{"n_layer": 9, "d_model": 192, "n_experts": 48, "experts_per_token": 2, "d_expert": 112, "d_shared_expert": 128, "activation": "geglu", "moe_layers": [0, 1, 2, 3, 4, 5, 6, 7, 8], "router_score": "softmax", "normalize_top_k": false, "routed_scale": 9.85, "balance_loss": 0.000115, "balance_bias": true, "router_bias": true, "shared_expert_gate": true, "init_std_router": 0.0121, "lr_router": 0.00068, "n_head": 6, "n_kv_head": 6, "head_dim": 32, "vocab_size": 15936, "norm": "rmsnorm", "norm_place": "peri", "norm_eps": 1e-05, "positions": "rope", "rope_base": 16100.0, "rope_fraction": 1.0, "qk_norm": true, "attn_scale": 0.177, "tie_embeddings": true, "parallel_block": false, "extras": ["capped logits"], "init": "trunc", "init_std_qkv": 0.0431, "init_std_o": 0.0102, "init_std_up": 0.0431, "init_std_down": 0.00622, "optimizer": "soap_variant", "lr": 0.00448, "beta1": 0.95, "beta2": 0.95, "weight_decay": 0.023, "lr_head": 0.0138, "grad_clip": 1.0, "warmup_steps": 50, "schedule": "wsd", "decay_fraction": 0.55, "decay_shape": "linear", "final_lr_fraction": 0.0, "batch_tokens": 65536, "seq_len": 256, "doc_mask": true, "train_tokens": 442600000, "steps": 6754, "dataset": "wikipedia_en"}
Below are experts of layer 5 (counted from 0) of a mixture-of-experts language model. Rows are named router (the router's row for the expert), gate (a neuron's input weights, with its number), up (a neuron's input weights, with its number) and show model dimensions 0-191. Each number is 128 + 32 x the weight over its row's rms, rounded and kept within 0 to 255. Numbers have three digits each.
After each expert's rows: "comes after" lists some tokens at least twice as common just before its tokens as in all text. This comes from a sample of Wikipedia text that the model never trained on. Tokens count by the router's weight.

# expert 9
router:075120143149086086135150128144115121123097166105204129132143119073176137110091132193153144118158124110129186138136120158163170171129107116143172118145157125103149168159199176113145180150180101134108141037148179175162117190133193107157114110143074138082138173098089089135068149119113111171124130139119039164158107133101121137137105105109081091146185145130121127160178145100113132129190088120138104191156110108173085056100170122113109163112087136139133131156138166162126104129135124162156150095182140133191167129138112178202093131132147119100102118194171109146135152090146125170
gate0:093136090115141141070168132110130101137133129117080136122136110180107105072060105102155156108063111105092156142139123156135110087095108099137132141133143048130195136196089146150126084098130158077105137113164127099094128186147170105130161160114148099188167150139131136124128107128116214158183086135133126169158166165110121106125116128130108114152121145122081153117159128097088119103098125142132066132144060168093114128199108038144054144127149118117133119142127098127071100040183167139127136080132143146188108075114161138111178080142065122123138110140073111074155165121083088129
up0:142098190142124134166102196137083106104123114150171103100132163054131164179173098183129122134167170118131088113105136091144115170117143130096134101136140199133098132069154135136119188149121123141138121127127146146160115057114063132130106096153110182125089143153132092150126142093169085105094155170110103112079083091136119141148133146161145135096132134145182152158088088128170147157089117127110214159140148112092105095087129210104186115096157176166139137123134150172188153152094114149080104177119092109092103184137090129175052187093186114106113133108155128173126060113098135081
comes after: "0", "1", ")", "2", "3", "4"

# expert 40
router:135150098121132100115179111100115119106118147101145165156125073115141155093090110163153082084155154106109154120128067126111146132129128162167154158149163110186121202143084142175167148157120143193106108116058126179084148115135088080149161188160102092118139158127110095132124143152161123129195125114129055174190108131142092163167100075117129121093138155140166114162184151079092130122157112150116193108152144123103136126127135095129126069135108171107101130125141172127136128110115196151118163082138118125214163159160112192209096169128143152151113213127182126126166208131156172148
gate0:161126147149102176086156137110166119139107114092080146140124149093099102137122141162161154164154145125152168128143161137117149111066172116085135165188155096097170142145127104118130078131114136188102141104200076075123155142124111213153137077102118149181161176132105148140128108136099146070173143166140151151126211171155120142148164101120049171102110153155128183140178111072100157116121114117166113125237120123115157144133141130119143148097194067168109159130114131147127101097125101105110100172127110117142152138043061167163160118163132144067176080126149159114092185115145112147
up0:093116122117178121162103166081137188095101138133112102109110166172148164127161097152201096095145165109092074162062082111152131166128091113167105095038142185154117099126110141111112127118135137119155088124100178171142117085120117098120116126075110157077069116143123067212126145099153140154057124106109108097124102052089118137168087171133144103093112076119161131138102102144153103119152074193090100102108149148116086091122144146151133160177083149106129088062125092139124166131117094142133154167088113096142088150199125110081090175137124154111116084109163077078143085144138115097
comes after: " |", " —", "0", " ·", ")", ";"

# expert 44
router:098092153154169194140103157161145126174167153161131173107132109109161154110105187162143162136154133054151185188162131123112108102156160118160129086139154140083121107125155150117111178118158147072171108140097102104075115120137155162177181115055100108098061060143150111133175124150206053067151164174057111123100128133159100128069143108150117156060147088107113133103121183099123136107109128122137117155187136066165152168097088142153140103089126155126126061123104127137131140102113132119115167098144117188134109120103148078085179135098090118121171110133097177176088134121149109103
gate0:129225112110103213061165129164171200095171079094157119095183088173126068095119114107056106212148136130126131160159176173136154080173146161132133124117102143118178118171144094167117120195157146111121132134161122114122149095139143178159077143123159143120117166127122115155155133180129089134153154118113131099080184118121148093111186109131112129131127133122120167090138140109080138090146131101093159113110107105129134136105112069131132180126150133144094124144118174067112113137143114158151161126101083195153100143144098149134194164116143148080149145135149102104068181060157057165
up0:153049113082124084177072177118106051154097172091087153082138159113147124180154096152222139095185159170154133122120138053140131126072078106102107132115177123082114163142136141133105117084123142141125135158087114118102152202108111093072144082114106111134165152134142112161139159101140107152081104076181136145149093150096147150170093193145126163103150103131081136156107090131184120168078130174147159152143131167105151114179119165149135114152100107160137128127092125155113112125075151080076108140097128134111129185111150159118086106158112135156126075109150178162194058144102163141
comes after: "\n\n", " by", "-", ",", ".\n\n", " \""

# expert 6
router:124088160179127095149205134115124085067090112098064143102139084076104143125222167135129134151113120119156160098120191091139092087128134156152111092130097073130114175137155139101176151178109159133150115142108106076134148105103177112163154140146143134074149098078132126110085073124101176162108140044156130144138090135094157141111158119064092100125118139116149146102203075125170121068101138144159076139100137088110120108145131145167130153094128110165118191147097156113127137140142170088183172136149137162161110167123210084141148114151105140098121121137128198112131068098201088121
gate0:132148113129146178078150147107178146109095119175129139134131117142086097073154122188147108105108122114110164167111130109130078120094089123071139102178069175118170163182122131110120150142165170065062100119133154110146125135190154172102114091079116100110164130084096113137154160188116203167144148160108177166062120117139085103098119120175081107116136164140126112136202175069119152073130131119136181097137077168105130128139107122169127183094141159140101123146107139074134123118143093155107068135188114155111108194135063183127187118153087127159142121147186065101142133124087098120
up0:174125129140136120169113128114128110178115101068183156087134144136172189192143121153133107175160155143116069132064127130184113135133141150136109115113149122145138081153114182184162071081115118205160160150115145181120067131096111072098121177125089156085131117184146099133149163137156132138085149085187125106124192141148112135185124183167191111112111110094167147139108142113090127145114142124140116211110170132179112163131102144126101103118135100118166194130125112146125135123127097109134136103083083067158139117159129102147122152097098115055085078085107159160138101230117178157
comes after: " the", "-", " of", " World", " National", ":"

# expert 5
router:121107165138073162175098139113160114116074159156159140173149151176061182154146134102150134097160151122139167121130094097156052155112128149134104137095138144154126213162141117062160148108141143111124151130173087142189117121121107142133082070137148123101096096105121126138140113129085152209069143181105152163130134155152093079180121191099157148146102148104173134089095106184157082128170191179142098091121160176126130165114127097124151091150153163158134132159116062117165120096140156139052116159108128168182090098143087134113094115140179157082072150159105159137112131179114117200
gate0:128112159168102209114133114109158194153161097089130063114114078086128071100152092159094103158055089124087143097119136105175126067051126119126115128125183132126148147128118152107096184164160156118078120156148094094139161126137165117161100122113118159180074134127110118111138115108110134128118141187147125122075129156124118178102154138065131084155105162136184124173155151063100055136206162127161170163127140092120149046158152117161072167133071102133115123095102115123125119071132124130137148119130127147134103168150153132114187106181083096108180089164134177151173156130136087171
up0:094087150149107162166108144109171129152123136089096104185103128131094072174177063138083107118105131110139111096123101124125152136126102078116135114129165133150150129125119169186177152089186139169099146156143090081144142133143110087165135108085069109182072113130124110183100090130086088119129098125115137098078122126102083142206148104108147055150034165151211179194119125090067065112102126123134124141108166141181104093161096164192149123149157088117113148133185139114143153120071118130128128075092123152156085121148190097114129128086146099117130074099179130136142109159125086122
comes after: " ", "–", " (", "|", " in", "-"

# expert 12
router:171131127143092163098129107201155115136145088148161129097111077106169101174088131091063130191119155100143143127141133173208088114089110125155155125158128129121204114119111100129146162158099156086165116139186125062133125121155121167101136077149093137065137129095102192132170136147110095154099115150141024161107168148134112107118144128126127127170084099107157144135130116060136156180063106142144079132064092107176088079114145145132148115095144141128126112169159086141129094129165137156217122128119125144206169151150074136084108113081076121122174129155108112099073143111125111174
gate0:103079069092120183084154106096099152160106142168098113130161155152089107145144099137135124106135100152099164155130131110165135092098131157125127196079132097134190120151113074129211164128155140130127118118214121053218104057159137130111074154159167107124167093118053159140131119177090161146144150127138143162129136163095146138106145160171088091090113135142071099056096127132072126110139147150123125139149097129134139128112200090116074158119107163176120166179093144154095131123117223190110135143128076145150160152125158108110155110156147158092150151152104112177140149162111093157
up0:134145166151137152152072104129123130108124112130154131108099114116139118170098119092136112164153160106157074079073181122191127169109151124143159058159158138116108107110144187158066076148115126145156137075028127175115086153127143114133172146119076122103117138175150092143088153095199088111091155095153135090108115096154102130175056127135171163159192104132169185226142139068163129161079075097136142149087176171136148134135055146141122108125167129101115108106138143076187153134134066132103099112142152098123112148114108149158117140107118092131107086111130159108115129124097170061
comes after: " |\n", "\n", "0", "1", ")\n", ")"

# expert 25
router:123120116128133060134150135155103119100177143122167142116112124119108145119113120121138131112074064138124102098079077115078165131101133107067087156066065130186119082115073124144127149159076143106096182112121182127086114112086094116155150168135154174113166108169126084125132170135185149108133057142115121198121163080137083136144101149132135154155079135172123091137139089152159152135146200139098134112142158112109119136155157117074129103122073106092217114072129133112146150100180045137136095164142114089095160058137132133084115106178168078128062141180057154136147136098117122095
gate1:125155143176082106112157162144116088100156150083053118101102085154142079120109127086161118125120150111169060117111093076192102093109163122127138127198138066124137106070131126111100125091117171116165155155088162093152060162061151178158099084153098092081166159130103097107108156103132132145192140155143141115104132103153115115115157128123089185138110134134149142102150121132142118153160124113136136167204085116104101161114103146128118097079151092114190092106131079127152129122143116157131145211127150086099161022142132078123129126104073106091125131156145097069081078176126166182
up1:142123161106171083098148120094117133087091118187135099122062131134083192101132109169151117113108127152119186154097099156122108146153117087186164091126129204134109131121178123087160072158141059095071121152134127154117142107105117145147129139148128072168116160153099165084099140182174162167110156077131154160206121085149168049118108133136144178067100173124153160125152176156090081080111091085138126186094104158129148123057138119084095100089109127120071145157133050195135118147074169167087126099164097107120115149156121150126130094132108103121124131107112178123141133095120163160
comes after: " of", " in", " on", " to", " with", " from"

# expert 21
router:142145080182106105083131097088096172088169153093143148159128217076147106131100094113087139095105144170116123146105157050111155115171113092088158092098126119118085116164162084137091144193148095151165090138135144104089146124116091146104082162199155102128138080084126097117129174120132144150219145172136131102083175167115117085095127132176099139068065096115116123173041119119095142137148114129174142158124119111104103140132110116142142111061145098162132113072115147126132154136082045093067138087173168080089111140120134176098136132157117088145095146119147120139133127125185092145
gate1:100121095141147081126139141147105128106144100113065092139123117079149108120107144116138155134079167126107115160096153062151117181127064129085159107102100164088150103099098139084108150133084126131120105174151122065139095179170105146059183106127129124168170168143096162140144147134102154156124135076129164175119160188135201051119178193126128174090138121132127103096128063091108099107145144129179170148116042165124089075128135159099116134078171104145166156075105065119117146140115114143122219112175172138146121154091096139152193149116168101080087166096105116122117092128135116112
up1:123113139194137086183173124095138154149060176165195123128144150133094203146107119165144168061151107171145165121096092128110117137152074112155057116129178157098121130097141077139156149149172140164124176152087143142121103127114132130114093131122137187079181132086139059093113104177147092174158162179096091114110161066111159129078099182141149140172155105140118200156125166136097135120089141140110031189132138085159067163094158097177151149149069103110138149139129124157165146095138109111135124121107117111070136102173118129156153080151141143124138150169143104130105116168159100087
comes after: " was", " it", " is", " It", " the", " which"

# expert 43
router:141175131097148142114088192132128137149164080100171132140144124093132116116159200131075184154087148148066175134098160144128110143108085063108086136082085190085165149176137114151120092151146160112122105184150182164114140140076166106187152171151114106142168124115119062177145087166128128086128142098135074101136090131113119122080108091141122073124178156165148111104155134182102077137119147145177114111116119239123165125095156127161144138097081107112093201118071169140152112119165127079091132146145092198157084120107079088142121094106108137122123114102151124090142089131095101142
gate0:129075108078129196134164113062125115124093083080140157135155135151170066103115083127126069137131134178159090047141110132151132110065092179100132152071102140077101090106118151096120090091143115079176092072188130104175165114079158164126111093090176169173117149123149102146091104163170114115142131101166147109073143161157105128093111080135107082101118123159124126131146079092113134088107100094161103159172132123133139102123167174169147146146134104153173167116039136163134116107092175127131129163153140139142096152142112105129138171159112187104145108130104181070170077105086111064
up0:103094162110139150146095128100160085142061150157100133141175114087161148171167106162125129137101122147128088158107162133169140165107144145113111125122152169157109109081101171146172130105120112139125122171080128064117077133097151088136099128153040100095089055151116123132105084104131115149069156110139090129145130110115153154177090144147163169129104090125121170115083099196090162127154111118065160117081140189197136132115084111103206069119106176193124114104114104120240118124111080097107144172107155143155147122142196137127088150118149128105153153119194147128115079152172127188
comes after: " ", " |", " on", " January", " December", " October"

# expert 32
router:146101110130097042113131117137112157051090157179132148141147124105129101141130133087100086083135145124095147140127138063157179150113149189104133097111080114076101119169071066088172179080114142156138124114089110145146118146113141167072150135114144143151169134145152135105128094097107142162153153120157131145098130103120106117094128173175123186123166080140047133170093107157168139124115182051105095143132173164121112175188102088131151183166177213162113098093126127142118145091095168117056185163083147071104093166102130131107085118114149155126131102107119137070130118135188151103
gate0:056104114199092167101096142132176155085123075092151150104157137117105064116087134119101114151102134119094068106149182091172127130088160125166098123134126139147156104160095142106104095107107161118126117133084173142121112130184121135142123131151106099141191165114084152197101122125099193096080190142084095168105129119193096130134161120115121179110065171147136160122178047109195157088106086150106167122156157122050150131137102080148131130147123143146166093178090120102095101135115115098091144147133117150175189099088086127149163127219116147101160105135137094115108145068131126089
up0:125108091067153129112161127142113134123095144105138133058151165164126122132195116190132113186160088170139077185085125135122085129113150122092121173140149132134125118167066137163117150116076151090119160151092164117137103133099136132132187101088157146133063143112122064144177094150128143091036120141127129099169097111118105140129148077173095177092168164177124115104168083186190087142073142075176127157098151137096126141156153122114129155153118129144111099105165071093141204168090159155061133185153140084118160150192099162120158139151126109144137077115171106115135141198130166128
comes after: "-", "==", "===", "\n\n", " (", "|"

# expert 42
router:146083156117102136113116120092193143108145105126074158151085093101140146164093115148140150161142137132150175130116119136129079124091181157148206096098115120119172137116091111228112150170138097128074156133157120101128146097098127194064172125172196134086117153111106086120137124173085132090139148162161032178171131194152102091098126151102175101154116098133097226106063117036116111181084123091138112118150147113105147097123156137098136192165138080085137097178148114117099152149143168100140114161156159114172148152118107111100109119151124121109133114143083143145131157124167149106
gate1:112168148083080122136146098111183159148176100136109112167164134130049125147143150162125108111130075122172141092147107155142075144131135136094120150153061102131143082144093129120124134113093207133124118131121093103109111123129103207153103110159097102110096132138118167095139096100080084147156135068100131147087117140215145052083067116175133117147120104130160108085181113116152195090170106143084124173169122167096175094087130140136120114081145112102153110142115069152151155117103210120182089158092208100153153097091171075125118149177108153158159159114152123114132089161175164146
up1:166089130157146131101090091155157110118115164118171112139152163140085178182126074097123147146143090121133092197089088158027142162176111164119116115154156117136091119160133156079148148072137104137094120129136072103147133103118101132127097134123063110135175109139118095128087093178156101114093144092082121139124134062109107138190083150141097142113136098135200098184070168186108216107133108172056126130124150118123188139074097107128107181124128088161128077162101076173155137115078134125117164103121151171119119137149077098126096101125127121168193133151154107143181085160132125175
comes after: " |\n", "|", " ", "\n", ")\n", " Party"

# expert 30
router:072164081141156115121128189088089128127142150100165082126162131104164179124146120121142151176068071148059184111105126148089155073148170075103136127131107122101139100093094121156114128155146177063147121174065168127183146133140160122157089135121126164097110157068127133094129158150133122113109172103105138112100078161109077173064113158146125144168174142119135095076109082144167183124097136103108134108130169128125126136135165074133127188065181122100114126174123129134124103111143118110136124158126068135137097092106168120157255109105142102095130138115100146091135096175121045140
gate1:108129120127109143097140081137094109087141083100108104107158129173132112118148160112064161114118145082070100152129090064139103146139123139106197083090058140107071095129101116192091161114149201122112181191111127128120071160138137110131118152127138094112149108123122092139152177167083137112151157136114147136125155172204117110110110175166102159190088105103164147088102135088058137140137088144124195130140110111088108115124118092132165096185112154071138050111125119079099121122100155097164128131152198123162090092079147111124187102168110108130117164181142074103109110112163044138
up1:166100091163133109136116202115130082121134167089197121193135141111147167142077085144159118157164096125138191138086053118148093134140159148162126159158143151116108168077138133129167103131127056114083114105164112101054137087073153143134168129163143148088154142141115158131182137088135134164160131148132150161107109112137137130157158126103161129113099105156150180121033212148084155064106097143111155127069174085160127107090116117151185152055110098168127133165171105142138142065121136124120132153105057183078128103137100080082121109104096127153184109114114113122147127169178116126
comes after: " to", " in", " of", " and", " for", " his"

# expert 45
router:128159116087108140154148124172164183116153151172104113073119071090117133104104178102125185148171145129099147089130100095155096164089090053123091113153084129115112191145202122143134099152117122163124131177125064097107146047179097156116127128114100132117182151157151092174129165094132159123148175096147149134129081118129076156122097102101083224102102092126150124097162134159128159127102151134169181124123143105156125103072138152085151114131080184094140122081112136121160105070094125131151143127139147161115055159160149115097140135107164167175092123107140094044137170149065145183
gate0:077118134112120177037180116127100132108114061118109156120136140115161115124100129114118151120145135133152149080191171130140147103148088136127126085182104125100170122175094111087183086099134132091082182104152131074175160130171150145104106134098100206194192128117081108132071132178128183114122169128138165195117168199195112177149129112155128105141086139138141087138150135131124135107101094192128185146124159139081113102131119150124135139128060119134085103124125091160097113110128103153132111114114146089150081172142146111134176070179122149097124113156105171141153164067044094166
up0:156148190128096156203110163137100156159111105109136098151088120108102139204093076130167104113082107154141106136086060055199068168116130143140132176094087153147118073141130207152117077098115193126113114158161107122111118083126129125141154157126043079085130129158124107110118152123149114127144152112183177104113081099137114158144090148150161132130135129133114221121120111160166135089139118116102098115117163188124150092159137149114166090130127156114131137143109102118185191184082169104124124118126101137135113098147095181170019155116136115109118100112143107129106113203163134124
comes after: " ", " (", ",", " United", " in", " New"

# expert 15
router:110051159045134116117175092124109093129131146109135082115131177104128089147160130073119104105133136114125185152123163118176101127109156143088116152095144133218116099084110165099155112118124163099116193124104124087158046101159113134049086106174147104156096158122162095039131118083116148118129105144121149075122113172094086113153162086124138136107091115109163180157118173125069173190060109101089139152156135140126089164138130159134099133142176158135111114135103175182143153136117139164172182175147175096134103083160179158146161120123116093135092138174118093124167061106134150135
gate1:121164122169085123158231083098116134042140126160046051178146185097093126202137158117152127138104151088095136163119091125158093122119108090102106118083119109106088105065097146148141145119160130203153143195117125107119087124161131165108165120135118166158127145115081123108118109149066095140145141097095165117144124133129172150151138165128107105102123152146134172102113145081100149084233106170089120175114131165156117171114108143116095144083098096084137081180110098101144085146152151174111152136130166123119138127098129113135173137104116128126097100146148060131175074144163150063
up1:148133031144142104140154122122114191137128190172158165146128131125138177163059052124161141179142089134070126109083124093128176132108084112183168143095163149172151154150168118126105087127125131092078131154100103124131108175138135110114135145091138125085132136147179142149120147134129126086144104174088074151132165158165106063117139144136168156110102128113123153128089177175123098066130130213130114171102150086105115129123099124147135187116122122083087139138122099124139155080142075028126128129131091220123134100172082120111120130101158076080121140122137134166107148200160061112
comes after: " to", " he", " who", " they", " had", " and"

# expert 29
router:114161134104150043093054123124180151123182141083100145073099127080176196119132162125126145165136116161085171125086118091162156096116180075109136109178103171123135134104172121172116140132096128106102135157167077115117169082086148185152141147128098101128130163121136090139160128134119103107153131097128103143146112156150109123141095140157109117176083188114192130152114133121084081126099147093118156148186082135149092145084152109134149108123063086081157092144046037085115098108162140151115087078157152156099124153132159125086106119122144141125157075114155205169138079091076097098
gate0:151113144096106174134147115108151101134147120135127153173127135104079110125076102127151134080133126142088109142176160095141181131069108116088130107110114068119124210162156096092153103170138169132115102128123104100161184138089156132122116146096137114149207164114086161115091163150127191152152158174160088165154124138140124074086100170145120096159088154114148099137119129072101168137119172080140103126134132117054123154084110141116060131127145126177158105128066092133114078092123091168013095121162117110083123183169080155132172116159133158154133116186157106110206152064098096104
up0:098121120113145156104089180091097126162090167140105116100095166133204166141197133199134099166132149147151143109109123155120079160144124169192120095141134189157132109115104146189112133107163100164126143116149183145075123147155101147100157145143083146114060127093111082137199086125148108123120090081119134069161124112155101181153168123120189142118196120129096210116119081168156060109109115139101163180107142139173147139135134137160174159136157124100112122089189159146166214174115131095209116103086130127172148083094143100108097134114140114105130142078115147133070140156156133142
comes after: "19", "20", "18", "17", "16", "th"

# expert 17
router:117182145150120064137162120107193112146061128119082062130130094127144066154072139170152159157126111157113082144134162152071080163089171158165141128125139065106102105102147145139114151094076118134127105138096145101140053085177131090138107096138182100126108133179108133177142157148169117109128112088142125080111111144148164118130123109150021101126202135120088128130117147072111158124121152128105091150106108167137058041121130117139139129167158110130155111169089094083170153119131177090130118175112131098055109122167135113153116176181083186122124129106180130120143141124107189164
gate0:078142114111093144103174122106187075185141158133117069068145116124147126156080099105114143091114110076093102146156153102135120191061136136166135111172053143112144143172133065141089098187121130125111205091126131111146132141138155136109117178123190130134165166098082082173156123145136153148227168090074078144095119175135112165099118067120081106126088177102131138156205092142089140106091153148120151141101112105125100113092101163127055124140185131152166105118073122103094129124120136140113119137165110139153166118110101199050102138135122134092143126141135105150163167105118125090
up0:122083151122164175138090149112122109107087125102162165153109184164145105140197110133172179135162164106166077148127094142141152171095142125095169167089158171111199095171084143228117082086165157121113119087173095114165122119113128123110166192116065129144096109137118097162104167158125183102070139136140057076141135116207179136155128121113132146123179146151160128104142128182112111129123134099139112127116116122128103129147090145182116133151171150098106194073176136157148144153112163097141075104092136119136133150105187156179055077065155107147141095115123114084111076164120138125
comes after: " M", " K", " G", " B", "M", " m"

# expert 3
router:133116116117107148130054149134116124102101157108166158119166109171094096185139170083159150092158136114136151139105115120128084135106093074155172158099136156128108150134162111079158097111166130080113114206149080183089149116147193173135162111145139055123082104092094083119192122150114081115118167139204066112129130172133109100167128066137163147084099164135193101155091113172156154151146086157172093087155132149133144150120076161132149106143173146118155121107122102094153149077161120046077116099121100161139046118119165136114116116077157128107091133087137192121160086158098121169
gate0:128118162117107178114116115162178099101172132132112085144163130141101109117061130153093108140166094163160167135139126087140096153086144163063099148131134127148134156140103123117117142173133121083095158074078157140174130083122149205123153173151153115125155116065156182168122158173080135139158142156167143196094148131160140085116171150111102106126128128149139121115090102078139116123106110052130178095168089104112090153176135158120154156071128153149106151120113140102198032038146160179068100157156071141129135087156077127108152161124122161170162159132130130097131183096191087144
up0:137135128100115106192118144083145065097133160072101124098084143117164158205201121156185136139142156123130132132063155144146122125188103112147119112109164187134110151103158178137076104040171193167178122159117117085116101165154113145121112058123089138094063149137122150107161101129147127141070135134131090073140084140149171129088122114123142154134114151129149178144131112205142065154118156139110082109149164146179127136151126196108168136168167137140191144151141143163148190181116127097161111113093104097107090196132174107164097134097101148080097112066155157132137088124127130129
comes after: " ", " (", "–", "°N", "′", "°"

# expert 26
router:171181133114156110153158138039152135166137113127138031099189158132133095092131076146119109137122112210079120161124140157086077180098162157105158082134105147100190175158091155095098125065092082086153171143179142133123167131137144147060093123093174104159090149151112146168080138148152098116109150137121121124119094093123145110129200186128139151176210141122158145122144108076126120094147189141092111179136116160136109100122107097128073118083121047131144194154095130100117141162113159105069151076101091114115079112111100122123101119130127129128109132130116153180130160149136134089
gate0:090108141164133157085121124099117118166109113155133153113153092118140073136108098105180092076139164149139145181127092072146169118128126075129024130048074139122229156181159144122125055143159180090123143144176115144121107133146103135067086149098086126151188101113062114132179122110129165127152100105124150123167107166133079135087159105086072090085101138099108122125100170097123097108128124121134111120145125135107149082137099090167100147113140100143169136128082171119092107166148102183122075106114078169152111163097094158104207129158158153152195167131083143152132111103114089109
up0:118077156140136090176176150144117167130124154125121154168120146133128149135205137097163159068137081069173115115148122105056099161091126117143092120116157185167105113110101172150128114091111151114105157107151123073127095138113161115179132138165102143098154176197148103124105106112127165045101074100169104073189185139166089076115140153203127134156163094175117140106134106171152169124093119185125114107144089102203154131127109146105105071132139119108165125066192153170184159188045132149148090115131109160108108154096133136108067106112152114144133111114155096141124117146091141156
comes after: " P", " F", " p", " T", "P", "p"

# expert 38
router:136095112177144116139104127119152057137146104158103141126105146111079172121172166096084137173115109153181082137227147140105137140140048178078106122131076100159156177111065182041114146117162172088119114143101163106145114155188172101126153130130118168053097128105143156116084164093121138156093148119121128126171145152111144095146168183093116075101098145104137101078088144145135134118177123082171155169180146113175135140151107112185113149118059115068094117169158100132167188187131124096132167099078160144094119121108120105094136124094145123102183107102107115102145134146125143082
gate0:133163151142098201110130112137177116119078061092144153066130178160127080129181099108121092099117087162111115115157129142142141089047145063075143166122143110119149146111172158083154145079118135150128106115144101167153122091125143126080135122110089094185177193130086099115089165110078173136140141135124130136116120153097128154102135184130083125089096132149129113090181085130096123143145088134136120104214035152142162143154155141152118147129113165123131128140086146178148077125165119130068112128107086115133064164101072170097123135162100158085191129111164146114158197085097058141
up0:125101111097124121147089127089126149112101159209065083150110099093122150153133147087140093108124136173149110141055159137136116122106162157138153093176094158133151127138101154207104082118120137160151202113165131056152113131135122126169134115131126187072066088113113149153156095120161144143016140157133141127129102147147106099200140149151151198161091109188131140133075114140171110151088160138126175131106184137196118093116136149162153074096155111167088151115150135173126189134144172165169124104126138077152094161125189090144131122126172125125135094106100111101173111181152195131
comes after: ".\n\n", " |\n\n", "\n\n", ").\n\n", ")\n\n", "History"

# expert 11
router:122123147151157138152087148161080151127193122088130154141063172120123134146168091093170144105099172136106108056150102123146149080210164105090151104091159149125092118134140052128147182112087108097090135111071100119106148154104106141079071185104138166115133171014139167132113150103128101173163160099133132229132154110089124160145095142097145144118154153107189126135166112161164166103156139067148115084110131174155122143183122129106124147142132090111142121163147141145133104176141086075136116139065136101191127092175102131107106094163174111114116090107118173118083140120164108161
gate0:106123117133091139121101150139142111153091119166126086123176127162121099165123124108123124162071163099102094122112202103146150122068150136086115103127123098086120120131134102114110067090130157138049154148139091127134110148129161086145118145142075098136196184105149092193102153123149191131128157105123120105097206120157117153117168166116103129127073124106100073150159130106130168115167119112137126141230093167164112091128199141190113197162153071091129136148154132129136069106171100197144153192126096159161104154138106159143177076165184166167183163147123124143130127071093126090
up0:135119132090121198124144132121103131140127146136134177122097108074167143131142090142112122115208126148092098219130112164124114150120080119141113156134163151137098125152124163175143193142147098162121157116155197135147122090176086154128132116105137166129059117169103128119156105120142096138088132168156097096139085074130129100151100121114127109110179084113165159070070086109133088132068151129114133130107148068104103142205094170131129034073141143140122170060127109134177171127104178099180117098091120093111110078161103113153073196044136104113079109140110102100146147187149132153
comes after: "\n", ")\n", ";\n", ");\n", ".\n", "-play"

# expert 47
router:145088194140121171114134154120132092144093147146096141117186100136144125075135060162135073107152178084134172163144128121134094092153121150147128068140143091098128209144121111094164145099100153109123072058125140104152095165110117122155142147095127193109101090135151160149139150162108133077085065149175149109091128149131150132047127122144091043117121163121108195123127181087129183114134088121160168171136082105097165121112145119099140110084088124209144130149148152123137216144087091148182158179127090142166108142121188096114095127135049137137115152134140163163127180109128123129
gate0:099136129107038201090079105154138148159117151171123122076145167127107139085118118088131122099172124207125132099126203103079058159087147118134132119126132078121162160170166066107120123082167164122098060164160091118137067171133104147095119158109094125125134162099120128140148119137116176122152094121156121149110188124149083147099182093130125119165088162127119116120135142144131174113177130091102136125158085066065115113106137070090153123094132092147141145109152174124104170163161107209121098098166093145100101150064116173084177109177118159137201117137103119069138142129132086141
up0:109116107148162127138159118123078128120074093162135150107093160130139098092198047170172145130112116096149140108124110076139115158079092218110140116156174137172124207075104192172155113140114168127131101104154173081128138120120164131135168106178142137120094172155084173138116124096135090170124103157177150159117124152121129137208117157117160131115138117099169233115083139134149075138127150099090153117068085104109119157153087195123125085110175075162090124140174146149107190139095154078090138138166131108183109126147143103169090163074138140107081097099110151147129143122145156114
comes after: " |", "-", ",", ":", " by", " the"

# expert 28
router:108108161095110087104164130082191123147163113081111116161141129084163132167122154108118103136143111143092159103129125202174132128120164139064160171116135157182158189141072124098148097087141180146083132101137136081148160118126112156116104178146164147147147140073120148131094116144053154173156107189153145204151109138143115131121121089115100115109116113120113142087130063056143097103090127080091166120122105177094114121140169163074146179194154105150138110190126160116094107109144148073110110162124136141103125155118087169116177132215134133120191106221142174158098138096122130184
gate0:110112124087137167090127109114144137097142139172131076140151110157102112116131073128102097113112142135053114107158136103156125088113195117135088124144153123100126167127178108075175121131130150132048102093181102117176129126134209159099093057148119153132201123122068136160108167090146202155182156199132152122140160116146132103140109162138105107089104146118135106094190131191134067139095144109141134193164107179094126155102152115139076171100127108167171127127088179176097108046124124181145090109131146138124133156127151142158194128125108154106095079161159105131168134055086110097
up0:126137172159114142158138201128112076162102122093122186128133186116156150150188134143157086133135087130165100100090155146107114165114049124100146108066081125146133103172078148190081128098139147116163142128080188132112160095122080124157163152063140100142066152107191102156146102143116087098046111084094077128141126145104123167093161111105164144169146088125172191129124104081138168124116082132121154083111142116113118123109095147103165107144118109114081152109119085075162184158148118097124170160109091130170116136145086102086057176121118097129151145100129150132092081199190120164
comes after: "20", "19", "–", ".", "18", "00"